{"d_model": 384, "experts_per_token": 2, "moe_layers": [0, 1, 2, 3, 4, 5, 6, 7, 8, 9, 10, 11, 12], "router_score": "sigmoid", "normalize_top_k": true, "init_std_router": 0.0165, "lr_router": 0.000749, "vocab_size": 16384, "norm": "rmsnorm", "norm_eps": 1e-06, "beta1": 0.9, "beta2": 0.95, "batch_tokens": [131072, 262144, 524288, 1048576], "train_tokens": 1098000000, "dataset": "wikipedia_en"}
Below are experts of layer 10 (counted from 0) of a mixture-of-experts language model. Rows are named router (the router's row for the expert), gate (a neuron's input weights, with its number), up (a neuron's input weights, with its number) and show model dimensions 128-255. Each number is 500 + 50 x the weight over its row's rms, rounded and kept within 0 to 999. Numbers have three digits each.
Before each expert's rows: a language model's description of what the expert responds to. This comes from a sample of Wikipedia text that the model never trained on.

# expert 12
It responds to: Determiners and conjunctions. Function words opening a noun phrase in running prose, chiefly the, and, his, their, various, usually right after a preposition.
router:481455435595474431574516398574508460514488464484475517474466544510495455553528510470474539553432459467470584589420556513499504496508505469395447475481420580515545556469482469492526607436549553441532457557533512513493459506559433528549520481439573580472438471506472557497608413413507520477477477545511482567431473476607556408540481439527428542424474501478553531508442432513568563596475
gate1:450543460458466503514536625468444563473471440482541560451519450476568515587456442552482513489511492583567524409553511496542528578464552457463419528540580354446556398452499563500484492459473443438523461541459581459494458575469483443501453485482524454480560476454623486429542469559537477461416457527578515505434566488535519540589526524516586506484379543518462465513492500485499494490449
up1:518455421528446483439535494503528478554461361426445548592495404600481515502498476513495475471539550460492433476530502492446555463488484504508467510554491395492483553549502574464514489448530471543489544498460536589597527510479459424473495500492467481458483520469450529418568570446566505522407555494512536405399579497525471424466438537473427434514546598580521520514489496413474479511479
gate2:456526516456499503576496493382492489504508543507506518514486533525522437524491519428486534500432453538559646513402507518482465515541489550498454484475342422475477527507501449479453483475542457489490541395522557641578489478554459447475583472403516505510499535524546517559494444535520569403527476458559510492553557502462565485454445463592460518522490467463564538543433442632463522497508
up2:471475488575507501457558416518493516485506521508512423407610447517501636504453457572533409582515425497459421460527510489560539480521484478510502577591572540474556517539511500573493495564491444462513483494498459450469503566512520520597481546535531496468541529527375500459471529472486428537515509562499526495472458542537499525574497540453586471487460544531448457494510561438483475487429
gate3:493576474523446425501554564386469504503415406445487513604468417452530482509476378509528489369485488632492509474458547498437492455503485518477426576538542442521600522401444567443563564432527461485548517457492559484511522486508540475491602530402519493528501517475449453535571472519500459411532498471434585580518547533530476471595541588437487479524495483547515472491503426533596398613471
up3:538447467504516487502479490524476584469559551474452579536539466488490441488591478558639654416414573474442468588596490494423479481561526481492518531542492607587568415446600523488457520449560509474610520490479383495518450560560384558545524543415486563545470476566482461485532432583578496383457417393539514492410535511533475482585580525542440493527506501443559513475532500549444464515428

# expert 19
It responds to: Pronouns, auxiliaries, and adverbs. Subject pronouns, forms of be and have, modals and adverbs in narrative sentences, such as was, he, would, been, extremely, ever.
router:524443473601479435681429480465581446551486587525563454439444570609508554519504487419532509565514432423520568530485492484525576483494534436403446467505394521484535494505537501514469519475538539452575456567593600531436453496513517603525549481462534534527447432557548431559498450458482523485497486471576466548407524553535473501543527543650476522480427508403505515464458518499493545524467
gate0:507536562404575471553598508527407585424515535541518472549487536476581470449455504408503496590521472524435490527564518483602508516432490546501500610471521479537497532492419391601470473504486493456452529498373414472485631602573491520501563501457455524481506483479516494414559453538509457580508472514535369483551447451461488475448546533455475501509496484518417434521530454554526504457537
up0:508493481482434530389470482483498375524489486350498503444586511512447557510570541487555485469455540471478471509448559486464514498431549587513515499529443484365505469563521603524521564552486518506470566529610484467565480449514567560479516477510438473469481514582544613580504543501475509456537451460346514506430528602479584547509381528509488477533538443596611577477431560479449512573579
gate1:483488605421428515568484442447537611574478492442404495536479506504498543514490508450486547478541524488485565495427532496474521517452580476378552578526461419557496590404399403564448481474415477555513542590447480483485547552540497418529553524511546473492547427436447471480603534474556542525554449480409530483608552473437524431540501658481527525465516468559425444622497446459484505472616
up1:448430459481520558519582492518493483533486433563457548479509495499514526588564547508485591490603516518478473499465548459557486553372583517579395522517521429507455540460399445392508468533439531558464519531424542516484483406524537475535504445430506522429583505407565500379524560523462571560469440499461474428570524492424505468524551534529520530496537467512500430542531512491467490428566
gate2:481462481603520432466509435501464470467546481524502504499525452521495441446492485474433480515510580505531454503419496487578515427430439533549534521467507474576502614546490531424522476503515474429524550497427389508535471552438420451519440524652592447509423421452457464428512473463425494652447588446535466466522582406479545489516520526537504502461535524449459547537534641551473491494565
up2:513504501513440524521509475435470443528488486502488502473426551521463456577430570507544537525440454459426526537512533491481496473491491445469523505510360502606475444409505428522490553472499552564463463466577578522486489491536575540499499493494482508433451588567585523544494520499569549428498470573395508525516506479500419461463489386524503517442488487589495548455380452545457508491396

# expert 25
It responds to: Clause and sentence boundaries. Sentence-ending periods, quotation marks, relative and subordinating words like who, which, when, because, plus heading == marks and counts like one, 26.
router:520513451549444408528466399485502484490515421522581529499464511569481385536579490421560495572513579432538574573496477416437559537552556572412494503591463562510482485475451401449520541403510569485592500559469452514469475411495488586533522462578571521485456496579487520441476468445521545426401414545426464542442575461524503445464462551574556412419487574480528534500493533449499521491579
gate1:541549452528472397528546502543523471476416493502548493482457481498513459524482548521595499490531501486484413428488574539516487460470589531576480427508469556529548556435513584510436530434453506480488529544486493557429542506441523497502523571505512517543566506520542558416474485432567441576496520438544529467440556426427604530632467497501551459454528495539537536561497510575424531502482
up1:506521481470484647448532510418593481460495464480464513473581494518458543450472498563500448487498574561438500564613476480536498556457518576439499484471533536449495487534482557432513508556507421501563550447533512536590467564485480496449502412456489537507435526497471522568460549600532461397534514497509536508562537534562470462451597439472480416505537491439458437525537518530595470572521
gate2:511445590538408487469495482552527587469492413452509457564555349517478526451513381504473450423476465439377511491596507524531480557514535565431470512660560536509508406569486512530468579367412431545537530453484489458427537477467470512474463537535472514512474507459491489568514531469510493507313471407560519507500501437421481401491506522482486416490461459475437446576500449549441507450464
up2:412473529485454545552477485500545463480398546446470446473528464483567531564471468549478566522532517611531447523509548552537474529533500494503555490491503452372464546466479484452559587521531485454434407545545489513422506581531367523461499590458483574476385499446465514464501612490538462482423556452543495471492473503526497575370568569476533523523451509522530520510500501468564538494506
gate3:544450524522429436551518467559539531476474489529458517523501522603419552487558518500494484554468444557431517551469512499502501479467496551476390403586544407599524516523599546476568511536604368452518559420515416539543509486529533502497478531489506522485403500528625520534507542516579404571489506445452479493469502518527482580533417487544616563481447531490501471483475488617506444483483
up3:443464421462580590547500554454532498405563544563526435518452448497500418400422499487573500481506487484516441534499510486545530508495479453524574604471419622537594525488486479443464446521410540481497532506558544500419434453438505444452533542530447494472550490404412382484464478441427514523455595487577563604541470462502508427548550422496419464544531530467530549460506549477502593550416

# expert 5
It responds to: Table cell numbers. Cells in pipe-delimited tables, mostly numbers, plus line breaks and header words like Pos, MF, Turnout, Total votes, September.
router:502465499550478432617394414528555505518484441566622490496422526586550466473492539496523553553435468506409571527428466548545573538517560458448487393575515595481558509444425507500481547489475542505543474561422521552471507425513499538517545466515600508521471545588521434530552436423486437522550468451554435668476487496517529449472513464571555457444481539510568498503460480509517585510475
gate1:509499493378550544480594494486443410517440505478496520575449466512515647542502597526546591481453546575483625522510462560472434499568566459487452498480494516486431520440492484408588503487517463493506493529445440585493487444529447522502540354425516536527419553509582425428481476442559464475487512421506414436504440407568424386473574472462504486551539435526505513435455552530457513585515
up1:496483547508543643489504497464500454437573543366502465461577500457483435500490523439483447442488483514517492457515501556484473521451565566449435574552479570447444471495575530519460570419485492410476513567514479482426460489453430499461408484452476521567483509408557566463488565567556519451509596527463453584564602397453521369489594474504639467483574554477576476553545459535504568608511
gate2:446522513530479519503471502487457456483542497571444614492550504482544411503392502516291484510527564605543566431473446467525509551419467432534429512512515465511516458460477483482581498480501493479451564483461519479448512545548451518516556490521572500448448509506447546447343568575512547531567492484458565528558430520554484493436655495511510533451564530520513504589474428592475502578590
up2:497524591527503538518577523522463526442551518429546512563540543554441509558634520548348492483549544452450503457486483466513425482520482559444430574591452496536484489514582543509593526505588524466473560502506562517477514479642442516509526559521502556491499490496451542500426497620463657406539525412502614437567432517491508467503554467450452537470486536533509525527479540528526484653509
gate3:449583514411553564482512468491490462454558429509581470549529508495468523550498491541483448546505520526524490477544546472498543510437604554522598479444544454436514458430391610487483397561533443504494545596506507645549519547531566593485520458510454536473488458436434460452518612455418542448512471501518471439433487431464539457498441560489539504459442419374530553432536516480551500531440
up3:507437456434523456508521508506523500520431507582556566487510578484543504466531654484493464475428525505491586470526458441441512422462471467494456482489518488542520492561552497491535636443559569441521455473553453399475529597551512471476564512527546463460514515564467601445496423536558415490513513613474541478556535538544591485451445424519433481462479513642482496579499373455445435457528

# expert 9
It responds to: Number punctuation and units. Punctuation and symbols inside or next to numbers, such as decimal points, thousands commas, score dashes and currency signs: $4.98M, 5,750, 1–0.
router:521491471580450421466467456513542385534558468527522548411465523602525436522532498465563541565489570518452492597471514520573617450480586454525471370487518506497602537480470489519545568503564523438486504504544433460509447517490545533589486518475527470480470555603461466530483432467517514531446393531625427668460520444540488476550498664548610451507446512480510481468427481520468509498499
gate1:462521510517494509525486531406436538458466492463474431524386421504504434593463494366444522500468475472442545427532484489583519457555442526498466532520534488441483549518337461501485483487536506474516516497488536536518426468480473531519488452483509462455434517483552526453515543391547546562484501557533547522446485432576448445478436505572468441448482573617489544404405448555477424521491
up1:503480446538554477595482551573450450540511481483502499409434496546593588534581520604494413565461497396518569467463445426586504527506530519501560429538483489505418469436544527447523490564491502473556495471477485454503489604466543502548529509548502488471593431511445461523499448460513528476503529461516523436480540525476514531482469455527500526508515508527466489528537526533585499527562
gate2:644513498532431569478571560506531527550437459584429497484428531504422501525527522445481505424510521487533499532504538540515492545449532422482524531521540427549439548539481567535490425510464475516479564509473579576523531513601470486509455358519476466467526563560505467511446560519494386441578485521564520598486463590460515479471500566467467531512445509584550604519486431456391568480514
up2:504420461492486450443514524499434434537506510484560515408539524508433498484471506480540487537431461534446459523452526654444471515546543478545416518428387504532491473557621420556557527519462530498499543411485496527552449452379568379536520472496492486514560536480520478589470556499539490527455496640501453536485491474608530553505506542505593574553486471493486437500497435538535523545471
gate3:522447545506477458475530554487514507609465601439513482453700470519515493524371523619492499472539451508522509478493424540484541410595529532479499470452578497452495490549462532544505414528514497444500542443507574564496451473541564434552462584511494507427501483455490456507528523596511547423467479595523568508479479546507403499351483563479544484483444571465471499476485525452550566444520
up3:513482444550570463451433509436480537476500489636494581491374466527532413492602543486478527498515513490513509451443476536519597492492562530490474551503514515485517516532461430470460442498434477484526517515511433438466476372549610538470556522534520480462583403546440434544480404428535386552542448480476401513441481510450547521503478491489517482536500536455524481525548495636549584472563

# expert 22
It responds to: Prepositions and action verbs. Prepositions like of, to, in, during, against and main verbs after a subject or to, such as serve, achieved, sold, returned.
router:533479509539529469367446482424526482485516427534548382508519518559506480452536453492506520557426510500465554542469497495459560511573563444435512461529441535565550583519509445456531513460571479481556481557571511507495413509439508532512493518472554476522503542567512426504546464429515527542492501428507510522440538505568457510504514578482563490557490548468459532487445528522471477526400
gate1:521378525489432486499574530504542527549458494481516399519445578472516460495543469501461484532486528484496521500491562534498531538446439422578517427403530559530522503558434450481574504486417560518440479488629570469440483451536555448555467516496474486481520558431546528514457567387482513501450502510500532576543497398487613605485505514536584498505409489484494467533497487555546435500544
up1:564550436469415523538494500501458473611514482492567538478387523565486520468496547520514552574409384498516442529558518560482451505527462474535497540501523516475465447539443555572403566559595548436468433554618579483584429506521516490545539396551567513506486505544442507569476507477512515490468467512441477561542478502530545495512427523592506456555524538504486569483510498467466581441536
gate2:494548449472555546479439472412546488500521462475444466498503464502490618494484464447477507517535516499404571436546450493519484411465484535424555492430501500513448460469463622461512543493516451527531477441472565520582375494511519435489388458564418572546489509561514454445498466469405554456526502485388528501391622587492481476462429504525486409505478526589446535430487519483500576448532
up2:575454459525454502467522502504336521497505570566526528492439517517541526394592525516515474557443516511490442503469553545541456470484545517444400518506476457505451562496533578486513594462567472511526492419478514505555531561403518548581496443505474504416465423442431443496507492520525493455507539535498574545496502552542518473638480525467446484468565525489495527529462532495505409508438
gate3:420520421446532542510484523436543512534561391488597468547469452508531457633546503540502525556448403525471598497507590456459460495405506580423565482560511520539635449453476536510574508433449514395501454493509539489427421558525497527503537494447443467552433576475579486438594517441535594520491456466494507469557494481529557514477359482511524453559489628432517577567518527477524509503475
up3:518591458500519517485484491431451545407473440442598408546463463487489571515529496479499474424491457522468604464560573478455392484423523603453552564482507432414626551558490553574584440486509470536457439460480498526516495468555536515516522517435412424496504547463495513506502536427513544478503529388422460443465471596543557511445435606460427481565529474510482513474497548559536596544502

# expert 1
It responds to: List and clause separators. Commas, semicolons, dashes and conjunctions like and, or, including, especially, which join list items or clauses, e.g. "), " or ", and".
router:492454448541449489361470451502545478511503421573498607501435541478554452481582516496532483536461477483499554585471479464493526545469572546439437444548321538524509529480451461437488506460552583455581495499579517511492470503549485523505539553405532522537492550563545492507521507526529524496431340435491536543482548510554537539531557429579533555512465578427460530388360478483468623488464
gate1:500400554555516422506453411450475517478492612448494484397483544466435538506549564447521560510557601555473492428460492496532450484537532507551543460536539498458481540480390518472535537554463561584521422486404474482520514494458483492476449483541499563517450449508456432453414523594588563534459537469509480489471497476498533510427538628501436563507458515532455478519477594467516426505511
up1:491605472554423537578464548508513482405403582522404398501482477512530564530433514533459401532556513470554523494494429519563583525492459508563498533422452488504482535560343521495452497505565517506452478537514530483457441548494531455517492431454523546508573539473453565609504472527514474503477504405577482450473543504540496487526504446462596472414529497512531529547459454481473533572419
gate2:513436466551506543524540479502430487486626553453560490505501556606502517596586537513569496547484483425519519494473382545528422478545495406491482377517504465555563511515468518467504505427575531464506579556531496519429515471442469520599572507473518501515526523457464378618465480578561564590543509590483442530490426532532455464476455516541478487509502423544449532457504483555469437537484
up2:501586489503421549504479517536378572481578547453505384556573493537550575505531496508543531475552503523481530431562425581501401480509510468431512496453486406492506594507520584494454515466519435535422618545524435485476539497492477482496588518518448505532535550431449444589560445584519515502522575543486500483522395553490448525385482546468534532483581374541480539499499378475487414550472
gate3:445462560464523481449521489541384459467534475480490520598446475426534421461514408541429434506556455546463447511485541482438521470600597523456487484587481506470492518488501442533511560519442482541508531477482465493542537460609438518487507556507520519613439439547450539482542519564515523352473424503514522499511478444496499471478413501468433553507493453518490485471536535483556505610480
up3:557440522461479514510459544477485492508540473492484521427432390475526504521421584499433537479510442510515554500391569572468531469568472448429454458474414505495451493461377493552499515537484521465475467500404475501627468440545446442488504521468504411652514565558538458536485453479499495501518470621544465488604481468470553501555566500600457548510427550635473467533477531524527483570484

# expert 30
It responds to: Section headings and periods. Wikipedia heading markers == and ===, sentence-final periods, and decade prefixes of years such as 201, 200 in dates.
router:466537451501476499518455438470583504569582471521574536538443487542516468551562528499519593510554486480492431635387507493380498492501510577469538412566432592449528576511511425495515567487483530499552535598584527551411502419527506527587571510474578561381413521514535530491552558466511561515511492497468523552509525490462524481575478539538508441509487507430497476494519557531504503495523
gate1:482415541553529469494524420443454376470451539419459508559468448493481515531454463427482424444528545508609485526483531444487486470502556452406551533547467573473499404482387518483568557455512523465503491508566433448523479483495458514506433393447552563564566502523579535505535484458529504557467578528530523495467533464489572493465541441490578487586452503583506521462390383428403467476509
up1:483483565462501498474525463535399439523493564345477495569468452464489509567479469460481506441557527542534425445447461525417405427572569467432589522477548563451485479496476525550559575516478509509472509544508467511547482457544466512539491462481506513525568553502541549525422517501507580537544557542503550447497457487504572513466462465456439475452560491637495536471383424381521448491512
gate2:540434498601460476534458426594439505494388489502502458548507529523510410536481527495576491547547490484571507544556618433459493557465548428478384475540522471476495544554452367521490565465489570506523459587546415552496523485461464490495390517516463488491623521499460507441583547459573489569470440523546471406530508509449495557683557523495497444526474491530539490478453473503543511484485
up2:558527542538483522515534556508563536487532563535466555521494497529551518602485536511478492478527413474533526450515384482491590545524552525577516457482539493461502574459387555502534425486522470488502564475357449433550496529488457547431582465431488456498452532459454467554521497511505435497522563401495434461552387483543472427450483516492443608526526571434499427485441489586583503604599
gate3:515512531462436408478486484502481488527518512505483497503463588514485473586564537408517570573399485478478545472623485502512455529500536356402478466429501488467482509464530415498511568530545521470514462568590488504494469464487454535557547469505558455480498495503524448543516469443481505590577442473524473466536508574465590527528554595495466578455491564407504543407490471486543465466537
up3:523549522408441470425519454512413475550538510344562485475465498499529464550570434467572559509440486527481495459546424466403413468525544463403466454467546412427483452454567517475509506516506514522439508645501461476524474426509447611503551454498603478473479536527619521524509449517509467592496452469494528446529497516439560543510558582482421544469531484539551547492468479466576459485554

# expert 14
It responds to: Name-final word pieces. Last piece of proper names and surnames (ov, ton, ley, ina, oto), plus list-item dashes opening infobox fields like District or Release.
router:463430508503504467556536454438469425535523443460549466478513539653491447535542557445583476519429498515532586562480515483403496537488542448473418476555481507571551553544544435401588515439527504441532499484534495496448525443503539512554476493455526551566497385527518477542514441448533552522512428438486474599471525478541615499522574502497501487497496473472531492383488563474477502541431
gate1:438535497527476461490454555471479507448509452480464512383536513516499508574416548484512605486519486408514564520470512511512486485527454472512485569513429493484465509453546432561460513566385516527439566532418509588520459427451447474416539462465501554410469659548491510531482544512493583491511542572559391509491549519407473424452501465530548456486485472537590536446381440532566544545398
up1:440578464496499509513444520386602545532513445508512491433463441504450521506563546495581474431518480537471404446514516515546565491559591562513457480457528457521484495415439532467479493476466450509489496501612579557469509534458479490558526458546508445535409548462501494468504586467441538508544577536418558374507578599425403591562542400521587444427517502502557462502464563458594528449531
gate2:557540548503431489565520543429485530446425482435502530581540509492480477516487530495469518483504465589515421557520571599517441464421546542571508605559568523498427473593520530473484481547546580488590465542540569514413514470548514439559469546468473527545493420479497543497505535465503515468531453502423470504555385492518464541513544541429446554467500502461370460476549495416474534480619
up2:532535457473479485455491497413419473451556444463556478514522539539557493496550440551447587520480504510443508454579535439543511535517511645415453503536520471441420449458578514505582518534520461464523491519522567482482477494531488486599486524554483488435488477586510564513561552549435549423482479575361501422533479388434472497601595458488538480476472494444400481465546544468524490451596
gate3:501536475457491526451468481510524533507494483526570508383509455527471410503475453533443526594511539536581556498539571479490451565427408524422479497489522623549480500443438432524438483518489475476499466525502549494459508512480423519482547568574553521501590449551487374528433483484494521562418482425604489523462494502427502451561520540522474420482477456412513539423515542464387519441516
up3:490487502511446494518470578506358437433503578566405417594439558503576583531528451501509447408485482466446482539430450510481510531497520446512610487485508446460577504476522578481515467535516437427526537506511410552509460418467457550517445518519471520448428430446489506425549469479500562456482537494494515494516560405533486524538453514549490544541541557537484493586641419470494539408496

# expert 21
It responds to: Foreign name fragments. Pieces inside non-English or unusual proper names, places and surnames: Fitz-ger-ald, Fab-rí-cio, Niig-ata, Bulgarian and Czech words.
router:528515494545459444574437444430514423538490489496499556484481510750488491468480508408492443577426472523506518535398523524491449452509597535460466426546433562515471524570523567451561467390579453478509497499551497520511424448494565507563503494469508511456493418574552518498525507467476503494487438530563482579481519490542578542548507473525529456523478464479505498489499587509532463560506
gate1:469522519495576547454472441460588511389526520460521505564533520487430535491446469478573458457566533580502566500405598498471471537449528538527464501533503495586459472559352473594533574449520442509600496491403482537469426495435511603491456446527501632473504562506570573538603555494519443498536504535513528485528486564560475487529500536471464427526425512522451527535390547508405579516408
up1:495547456551493549514583481506610480476494566471441531551525495489458558462406451513524441470479429501465559502446575506504386513467482465512519547488521516495564406549500557490473509467469418530533486473488436504516582451461607558466490453588466534529526491436501495550554540467522502475549518447524549490510472537573505508553496494449456451612445542495434556467481471521436443499451
gate2:506478554497523457542440530438457477550412479475522493430568516513565562476482448371489571527517509568555468498467545552493484496558478524530511491422541575541430498470470485607513399532622502455508533614444434523508389502404491516482464425415496590441516458485507560435464580517563615597514438498509474501435485496523470501443581481502523459496516523498500553596495575468564496472566
up2:429475607620482591452495508470537528528535437540448543537554499397448426459537570605517451495547474583564567585500446466535494514393566470484516494524520519466483576499481532482480548388452586458485448433518483560464585467426604482408429546506518450522524479493513566555467539511485511493519495520486417475437537576524476457457579434476514480504538490491484389527427478497424479463428
gate3:507467451532468513555488521546516593497576477491627566591495512496428516548547523602480500455541569524484514488513480559524493535490516517573552443441512484526600508544528540583484526479499428580460491491557540547498504519504500490428488404441546568437424536555579568531458525475446474576609528550548552549428623484514547544540475474492463431364466505433485569522593552549479495512527
up3:566508458436622436514547471428436498591509507481476474448515489504550439571492516559437508511538481409487460482506420579564484542556474511519540512526370573420617490517601484503488515475491450537609527503437419518627530551484472426578576370502529405493531490503423486509551552424440507497494504576390500513517467481465470547417518419470513491461526467503475445535567458521561464460524

# expert 2
It responds to: Mid-word suffix pieces. Word-internal or final pieces of longer words, often Latin taxon names and suffixes, such as idae, osaur, ation, ville, ing.
router:581488493457442491546476491404579468505526502544503545457458526782565457469513520369520431512449459514472585549416546495394487526536586499377469423497479555429483597443505521501598536456580475460544536562520476538513505537502511550514543503464504446509417435531505477484558466514479464501508406476569477585514487539556583476584546423535522512588470481438497461432477534544486463495494
gate1:408543509493518518429476424537457500438510486511482531457583590533509477581474523496475500409519481581514563472467540529437432581473528458536397481416452493478484432496486435508477473488440495456482478536508591511533518510530461488490511559480507461518461437503525547469485625519506478436565523498525538493452463434512489528564441463538527520387512535485485425385496425540417478521556
up1:484507570493524428443408373552489540486474485508611543599466573490530527504510573464520426514426499443478575576476485455444412551502528529505502549420576532556548499562531519569578587488441487509453540470519495490494447477580520512491509502462482547440493499650509598433517441465470504396459468537365439573491452432492554477487459572510536456460436511593477516486462487388463472501455
gate2:557527522564463466565442501426501479530467446627484451497536582520488566465523425578502567539524510574554399507501505455445469520513493504499466491477493467491481442527443419427524471484509550504457528467569419468511381425562472487476580544473600592458550550534473539521423512562615442545488528416484507539396527471430514517624514529564563481527541443526517604571479546556491481452531
up2:616519556509461522564521476379426438448433478547532585508441483537539596552505419546428509521445507545497431501493459451522571420499498512512421461486559512518474551566499521487539544485618541527526471451550492519492438479537475483477485563487540560420546497540457491438460454583600545552584546437445488439434466541466476482575501522504515499532605589507541531518504490544545533546539
gate3:545544564502494549489501575410440457556679409467447493522495570525518425542543546504453529539623518594539427490572502547556453567551459476402441432472468391520486534500550466454515504519426480522532449454438532461428500485465465566556562531440543522470502500503478479569465479492453489550481487503450518541536508454478426536505593457434497470571578424588440469513554592348597507435630
up3:474448455606433485523481476430459526486490534694507491495563444468462434418590529483475518471424509521515464527476469529488514580495525493437522538450514475485460502441442492505515387503578464495530511485539456478536460389493607463529509515490459425495503464470490363521525486522490460428505547431443524478497515454517566460546552482562520423537471419424555545439544545493523567490491

# expert 15
It responds to: Table cell separators. Pipes, opening parentheses, semicolons and colons that separate fields in tables and lists, such as | between columns and ( before scores.
router:515529535602515435382486449456473488545494429554546513476478483501543447529602490462572525570477526419525523552489455488508561554522509541444498422480403573543447504442476496541544488491549525430567446516598444491446425501556508564529563421428609534407487518583478432557570450467475524529460465497513434552430495448454487453577481542538571525485472545487449499467523501510466546492389
gate1:549541462542532520487502576537438562484475510496557544509534437529506572473513445448405526490447441498525602478536551455475451571533494558523509461579542525439494511501514561549468530463479425443496529612521460516423470502533442601517481535498601449454541372423498502536532552499542524545462408494475554566537466568566481540598464504441474552460462451469474532501500472552454525473555
up1:528493458550602498480569511490507460453560480458530528496404494540473501529504554548482536475516483457529498532418545457509550558395477537523531573507490514408474563457513407543523508489472516482528485563523492473545532512497512534458455543471483510467621390518491502506540473453592606453525477572497479626512516391501521541575422543527536422538460536500450443479484563532454560557430
gate2:403525468526564557487472531543520523526563569577516551587463473502509517587532549571490455461508541501532521462574529443448376434459508458430530487544600453499585480489507399366538474502516415488523492480455549501531425549510372552422460396459545460550547531530411453479539441381556512464488557455543440412443470596576515544428398602490493556529522529516635545486510509545457530377604
up2:414489553433479462508553525517467498455479493421490496432381466536588507518479483507479467573431405386483502494475516550582471478563431504543444571471474530464486469626489501536520499518507536532427525514581542480551540547546523558402449419529455550489584496479482598463577494502503482472566443493468498572529441541511467497443449475542434443496359529579439503490493424525500417553501
gate3:543453526468426538553595439514558501410462558474588538595536522525492588465425481568477573552490458535425600531453652572547521490537511468456387469587497497514462476433422520513487532431525483476446512561501455510525511505435569492510454451586466482479435499552570431507501575515406490485520456524484552503561484453525489492566524535510514469494504596526501521502479588519543482535528
up3:458523527415470498464429478487483453533481504593428451426523477504520504573430485406487540485410557513531550490549493440436501456429516467468548599535554452412531581420445470593555571500442554405488482509468459444502432519527351506458447492476541498567607549451510532451584537485487479538502516517529508538545435498515474470460489494535518469551566524483589476500434406435525475577580

# expert 11
It responds to: Table and infobox headers. Structural tokens in infoboxes and tables: opening parentheses, pipes, separator rows, and labels like Preceded by, See also, Born, Votes.
router:467494489495425458621527519525488447547557563523586428484492543590532481546552471449532470512386477467513558592460455595480547507565517504425478388534453583514531563523489524518475517435460559491515426529513504537474514419508465530565507485455509523514437486530485461540558506449542514444481419401567427535445518445443479473510463602493535449509483565498436514479383474517528500488477
gate1:662428515495476439561459473422466494595472524517562477413503619525435464494452485512451551557519510462521503396459486524451554559526605421483429407560616463444590533413492443568433558510424476488514482526498518524541380514434495565463523450511486517516520443495530461505454493598426516567525371507503556457509523564488417469556540513495429522588464400435517523486421479563553511475482
up1:488554434564519441518527517546450556453474549496442535554568461482526607457538604430477542381462503465570507499539481529499410504542401516524521500488465488556437396539575514450591369468590432415483479483556480409544535583507484451477531519524509465497484409524575514563479513550494540476474578567485498584456483488524493479422536504514512520468553499468484596360521451510438467516477
gate2:532473449516413499502449426507552380537492505539530573488488509537495499474549556553549514511519450399431505516506444577544492469594558578515481514462609516561383527496494469546550524465471594515458476480540516515554496384466519601520464378511420553467548555602517449502403566463514499539437455480468475497462542601425487474549377566520604507435487428583461574421479484459636457543449
up2:543443545537542446474588420423623579571463448580533429446485468501478561657501468392464529440435491604497428594521560455534543546515517442521484494504469500509533442471452491484486461484507462519539436417490481495482542449437516495489482515487543524457494621413560456496535562495504500542443436540566495508521461474521481460510493463547465405530440471515543513505525499525464491421536
gate3:539365561504437455513497508456512422526528517509450505522517542578572454488442450429505600444439506497580456577489587519575508476376522511462463500471370597511446475552467464570523530485479622561518454616455512574510435512544501452489507505565533500459487494438551469596440557446541513500477470508594582490477560464436413460499491470528429519547489465479542564486448490490493384414481
up3:575561516455524441468510486427438531461462572508469573510555517498506559512520500488493518572486523425443488573488447466535479408568540503515518463558435513420527468571478471453492419511521531472489504590470491670420498473479473422551493572470458503527467411549510566532447552489545439483563558612467457399476464513530416529558544506547441482489446589462473534422567564525474538437447

# expert 18
It responds to: Word endings and coordinates. Final word pieces such as plural or suffix endings (-s, -ations, -ers) and digit pairs in coordinates and year ranges: 26°52′48″, 2003–04.
router:397454490548442485505476477478513433439507464533539475440409473692503540546520606470516480542518452484506513542457428465494539503528546452494536455526376508472540406517424538458518562461562436470533432553557480537473467500429451601511554422479447487447473435591551572515508487485568480501474513526593461508522525429498494459523527538571539402553468559488521536458511534553514619467440
gate1:492550559504487542582510500511432507499544473517454481475521420516544466492523483458494436528464423510502479507480476468414497543486420525500449444491566540497523399535544565475425581511453427456503391507490493542471519568451480545443428495468471500564548515488469527449498486560545487446474490388510615454435518550534467433560487485489517473489514529520455412437500398493428436457470
up1:463526501569425488405499496517499547480519533493506460558398487519571519482584447507554461447464437498491585503520501534533496540544571477553534462524571513493585512546468491481518445536502502451606574539661471572454541504592555607495552630566585578518396528534458483500532498546494485459502437442550521492559457571418531501561429502447566491586461404511493482537475515437460460416498
gate2:539485597472504497476468489501552458538491440497524492586545462521521518486470529563467531530510556626479535458407564446528445533498521518458435479420469504523496404492448593559535470503431505573546499494475609622535511573537493545576530496539458471559465396512463528574379565541385497480517491435489512453533466484483422451386518439431508519495471507593565523478440528465542499460499
up2:512498563475532452407406514495472497546519476508526521482509478460514505560503418502500432472614427561529467531502444532474542412455476467474489502422456486533510478561573502496461549597561499497512495448529560450506519529534388490437490497556490463534542584486503507452515529516532575461475522397591554496457475614578518495497512520541457571530541570541574433553507403418443418501511
gate3:359602510535596469576472528467483540511601487412421430503474447518500506530468557437592546456492502552481526514543472512537448488444498453470526474556476601469514395527493528549400443588391533446501501511483566589550514555522412533497476502373470539537505423508498574471535534442536504464510554414617486513460445403523523360605525521486404427487519480570603555487487476424465536533541
up3:424528485446515523570534525496523449549479471426517480487516589520471509569517501492478596458536498506417547478517524572529508468459507444478522413475475486519611575506438565585570513411516527482449425396465460559430416504554504512575567569541528526588469531494590503541543562547471522488522482504495551488565478521520547497464406465466461453518562431539464553512423440562571464535519